{"d_model": 192, "experts_per_token": 8, "d_expert": 32, "d_shared_expert": 64, "activation": "swiglu", "normalize_top_k": false, "init_std_router": 0.00687, "vocab_size": 16384, "norm_eps": 1e-05, "tie_embeddings": false, "beta2": 0.95, "seq_len": 512, "steps": 4944, "dataset": "wikipedia_en"}
Below are experts of layer 2 (counted from 0) of a mixture-of-experts language model. Rows are named gate (a neuron's input weights, with its number), up (a neuron's input weights, with its number), down (a neuron's output weights, with its number) and show model dimensions 0-191. Each number is 500 + 25 x the weight over its row's rms, rounded and kept within 0 to 999. Numbers have three digits each.
Before each expert's rows: "gets" lists some tokens that make up at least twice as much of what it gets as of all text. This comes from a sample of Wikipedia text that the model never trained on. Tokens count by the router's weight.

# expert 163
gets: " a", " some", " all", " or", " most", " an"
gate0:473445446476512525510542470502484503503463485466509505536511535486494488509500524538488507512519467486463517472478503493521501459495517522490503507508508516483505507488538458529521550522495484501504500506499497548488454509498489526487516508481558481538530564520545494520506477467469473485513479503505517544505514504543463491515516448497488522524537463509477511532480530495531500523447558509529542501492533559479536460541551502509520526511444524462474487496515494508489491475474508477503534497502483521520558492489521516497480490514514488538519472505487501495532495523512484489
up0:504522497468485505490508519544537444529518511514508449541478510531534480493519517483560527522532510523513470486492517514481477502467504495552502500515487489516486523560520483497504495520504506510448519534462535475489471488503511506492490551527493529475502486494532465532502445518531532517499477467519536473488489490470507542501522520480477471482496582465517498498488488495509485475491464531507528520458504507509520482499460492572496509473548489525495497514504448530520452461499526484493526512504512492505495494480490521518486493515498486482487539463493526528532497498541507552
down0:513496486476490500525479488485482479495454450471487500497501521465555505503535503498498494495511538495498512591451463493474507451498496496482523500468531471504511505518503463456484515526506495545512524513486517488479528509481496517499433493475504506521482559537512487504521470492494513522502502508450517478486502508494520476548499458474461538487504523577535423467474503504494469533484504483508508512523496530523504477523511523495491485497497466458491472523506476482473503522525524551533534488512509473519531513512502484488488523535493543517498499509491501535508495438487480491

# expert 224
gets: " |", "\n ", ";", " and", ");", ")"
gate0:474551518488480487507493529504496530516500482531445445504455510501469489518465518475476508511515485559536495467536528461494484498476520540526482528521489503444507507478501508498527505514479502522520548511558507499501516535509523490492526521491443471539501506476484535503491502502479516473530472515514527540469538524478554514483480469538532534501474498499469509492491505489475501516497510487506448452492498550570498482519506496491477475503529462512492451483506510479503496495520474496518475517444527477484536508502526491526497506474514498485558518515504447512507527523521479512
up0:475537533513446490517488505511517484498441474507466490482468496504481510474465522521554498530485502500462506539506469525483484464506457495493463502512536511466525487481483476528529509505520529529511526507470517526522469503529475491537490544442491552484546541544488513509511494505492499511491536517531544513514506473481484492512463572489503507495486491488514467518503566506524495491524504496505507519476501499493522522463530523478456468530509482455508530520501502477501476542477536504464545513499527508514506494519540476535502485501479535522506485498444492503515489529538490449
down0:510484498482508491506485506536509483502514509484532514513529507538495504506516486533522492547488521500489483462484520516469467468459504523555525525522492478485498516555530465483503510478481428442535465489492494511487490545460483522506491513538487478488512468509505497500506524511531516478476488476474506480514537508531496491516430496516491506505549482507540476474520438493513517492540521528541476505480503451504503536501506490503504503477541498523450484529444487544510532463532513456495514477513470499477467518477518477423523519483529478483500516508481496520461503500522528502

# expert 190
gets: " the", "\n", "==", "on", " and", "am"
gate0:496512484559491539500517459541469486500572495526547506480489486496482488489483479520488497446488494480515474456493455533494516509457513543521484531493545477498475501531460510473488501458498515506522511475513517516550534490478510493456542503487543469504534537491480459503505485504508536521486524518467463497516504508519515527509471510513486507491489438517483512539474527534487535484534484513502471482483519500519532497501514474480482489527523473474527468476504557506483493505520490507479518496511472555527468507508446514515518465497540471535468476539520522518492490469479522474
up0:507511479530521511512488524502503475507519496531468468497503532489450499528459520525501528544512526517534500487506492473500522528460514466543467490516496509460529469518489461484446508545515450550495526506488503526519458498481505498470490504515481448502514500502494531489498509448496485496517490507519507433531467466527481500428465516511493524510497515478516478542495503566472528528498553494524539492496529487487497506525521504501473515527550521467499482521497512515535504517498503533480512498499492553498448515524502483447503500511490480517504487523531462473504484518537508445
down0:490459489482554523486480548470478508543525528462500519497467476486463481466525550511517497514517499464492501537525532520497512479494495507487493524492493500509467510493529473473478482503501504497503461485511527493560508478461521498512527505509485500466494517482512531506478517489510502473526463485419526480473465524536496488490477497545538573487495494480526498514489503524512503539504520471490510496523476499488500514504491490448516469477537510481521497528475555533461497497450490525474509476445509541487511524502523461490533530507473486507514542528500470524514514468432488528

# expert 177
gets: " first", " also", " only", " then", " not", " more"
gate0:535512483474484497507559487468510470508469540490503546574527479487532487486483503491466471495518464524489479472490473524515499476491519507482484496449513512502450490513502532527494507516495467514554468524530541438509492507536500482537472494490505495531510535516472484457476465499518522504490521500480481473531525489495485486430505504516505504547495494503504508520519477468509476482494508506482486467508519483496492502482530511509496531454496535480551535456522491481542479489488557543474501523520486474499499470532524480511491449547531517498528487477481505528499492448540490512
up0:467518479471486482473504505491452532478514514540464462504534455483518505444426487566502497519531525517533507511495532511516511506492481518559495507529446484468508552532522459500485514508483506499478531474514511481508472454471491475475480494499520523469503512507487496476465512512487512502533463484495518489474494513457500523491487509502473488502507496548507532532527511513467523488521520486468523550521486510512523498449483500496506520558493500502469505443515527497497506485492493498529509473454521511509460506459521514508487529511493502496537532449505548474442491478511483509
down0:546476480463484510547508494500466502508506500489522480520472493511516527546485521466491493484500477522514479578503518497479471523548519536490518482522507473446510529487529541530495501518473465484505544499474515548513484500510464487482515579519479485522471530508497541570496467496500467526469466528530506467512498512498505480471468460491488484485513526534520519519514496520471493488496445492507506502516454515481490454509494515494510517465504525496460501525513492507441485490514486481498528470497489477491491537489458504518495571487485517490518459503520511498477518507499537543

# expert 189
gets: " |", ";", ");", ".;", "1;", "4;"
gate0:511457492502479539476521495505470495486466483490501503486510573508521478521492504484508460509492486523467492512479504479519484496431507478511502503490553487461492491551525456544525513504541489496464509495512536499477505501502486517493483509536470547498542492466521511490523516460516439484508524550463515532530506509456522531473490466542566502503469519493492504524459466490485537529474495512482496510520487526520467508519483458494490512455460478524486513473557531492479528496512477495534478531552501486489496517510501518477462518472487499497472525503531476491519499511529531467
up0:540526499529513501508440511480495509508453495472537534477499460508483517463498534475481460515480510478496486532484495532473456534533549481499499521464476465542499506512519521513502478537528474482541531512462476497487493510497519499533449500511487503507495499499484493439460489492468501543517526540496508517527517494492504535540526509509494527472478479476473506504467525536500535511521509528517524460488537481507509493518452502493497483489517514498481534459478478491485547464472518509494497468495499448508497520485513455463520506474490472540505534447445493482512514522519460552
down0:486479515516480505524505511502503530556511488483525472499487549527499499517491488514514523476471498486521496509495528507527461499526527502465524461487513501502489455491533495529491484515488503491497487547495503511500495474530527473510532526492517483516491488465516542529529539497538472492470485501469495519521523421472496508495529474464535487542532489496472519517510485517470519482486512556516487470477476492467505506536511485454490505505488474502503478476484447516498507506497535485502503491442455449503546540449535533480471502542501546481458533521555498527542461491509527458

# expert 238
gets: "er", ",", "at", ";", " In", "==="
gate0:506537506555502516504493460528510489528454476500485499504479507502527508517489488528502484495514470519498496447527521527505512496573501505528482548462522481530512487536484475498496507465506507486476508517474546466495480504461462515511481507496500479446515466469478482541509477537505498499504468539508513520500530533436519473515485509469514494492518496471514467529454475523492513503460561456526503500504523517545494448467512559531481480473471481512527498510504510510504507482505520523481452517500516492509519499488514494484515533494455522524447477487514482561527474520537522527
up0:498544538504499518508490487522463524497467496528496491485494521503486500508520531516504461512516506514515527489514522532446496505528476501548454519458538443493524472472508549497523491452504468462522467478497504464492581520534465457471512510502470516512527509446500541490467527546484522532518491494546494458525538490513522510468484513499507512479525470513553519492499484516534474545478540519483506508482495525510490505483521436471486490504518511511491514500492525457487499482523473529518528529481496497489500455485516535501514527498532498475534509520507504517538468483512542503
down0:456555478472501515533545475486508527521488536530534510485541454503518540518514516493475433522498490459539511482451492493517476518490496515500525523503474509514503519493449476488488532524524523508495480531457515479513518490505519484517492521519492498495498504487508441507503497520502508523485532495510521533469521508458464488526509480471489487492512436515479494497522516444523472517477471560491481471481460511517483455540484521522511446497517503507431502545479524488528505521513488510495496461498514516451509525506550512498466481468510500489467556495482518515508472522521492488

# expert 105
gets: " the", "==", " The", "|", " Y", ":"
gate0:474533459495478507492510536506489466532466552459518557489504504506431509531502471511478461528481504448540514540506551507494471482527498532521510535534488484496535518484471487525526502512467529506504497517491538489494505489498515498496477489503477520485483514521476491468520519490491482448494514461504471476513522448481444525503489486494527497481460493513531534495445518499516494475503505484460499485506494495497488508450512515526524462513482469492500476511517513471512518446452511490516441509495521499491519537476515488530495491524515476547483461570463474511497488523515478536
up0:522462512534517480525492499509561519527534468506501480492561473515519524567544556493498519472506530541504479550476496507491502511472513511500541463528510519500526509487469513464506547507507498491495433480490535529452486502522503526494480465480538472456546526498496514521515478542517488494491477505531472474476540538480526512440535482475471500527515506504473534493494496515490512499501503509534451489486549458488488463497501512517493525511545516538463515505495483491482487486507522492526510467475524500545500461509482510483505524521516443482495511517505500503508502517491523473
down0:518510454555487453500532515491510505522566534524494507526515438533485494502500475463455472545518508486539481509488519491529488493468534528542496512507508528456485480493528470473455539506489484467489528485474517487534515504506533495433498501489507501535483453475498495535493477525488518502521460515467481508491511489496521512490467492476485513509518498484541542493502507486453510543506499538536510518552456489536486498544487488491534512491466528498504483504507539502490516434488536467472498485521511467499464488489472516500524538511455517479487488491515508464510522491491475469

# expert 12
gets: " a", " the", " an", " A", " his", " one"
gate0:469507479510476523471444496457546495472469525504500490542465497507515509503429499539533523493485492536513479505518483505540526495505490530530496525534538527518470529463459480544519515483491486567456500488522492480524473505517524503537457438490527482509539529519500523496551490459516499492496486544505469495483463489514457536437504483482554472506521515484479498495474504528466519514461525534473512518477498488495503473513497493474493509489510506508523549510491516499522502514501500494511487516456505488501494506468499499462512503493491522533529546525519467539499480525462495467
up0:530510469522492463512516508464485441499507528460487535501495501532508504493494506511518482518542496469517475472505477516497531501465519494501454516512516504518478467529482482506481494494465490501496481463487546506467490479519494519456531532520472449535476503492517480508485438492473500478485520516516476490529472516453521491505485494505514474486481518501468516480485508513526503479475533472509480521509516558502489553475482519505487498484442458479449508519530483507528526505445479467486479484523547487508484528484547506498513513442533555459535467492460517447474526515482519525
down0:468494499567472528518474481539505510499511491523478511504526544506538498490507518512521506500537524484514474537531459506545493497500526469514496511516498513540516519499504472495468500463540510524522488512522509506474517528487480538523484444537498499499485494471509483522531499511540489484457503509505518446512493492451529503410510470459486479532452535485521531528511479480519499503496527501494452484521504463505500482493473547524439494517515491529492471503465509494517495469507463501528473497476455529482520510476498481501536498474507529499495508487468431479510505533521452471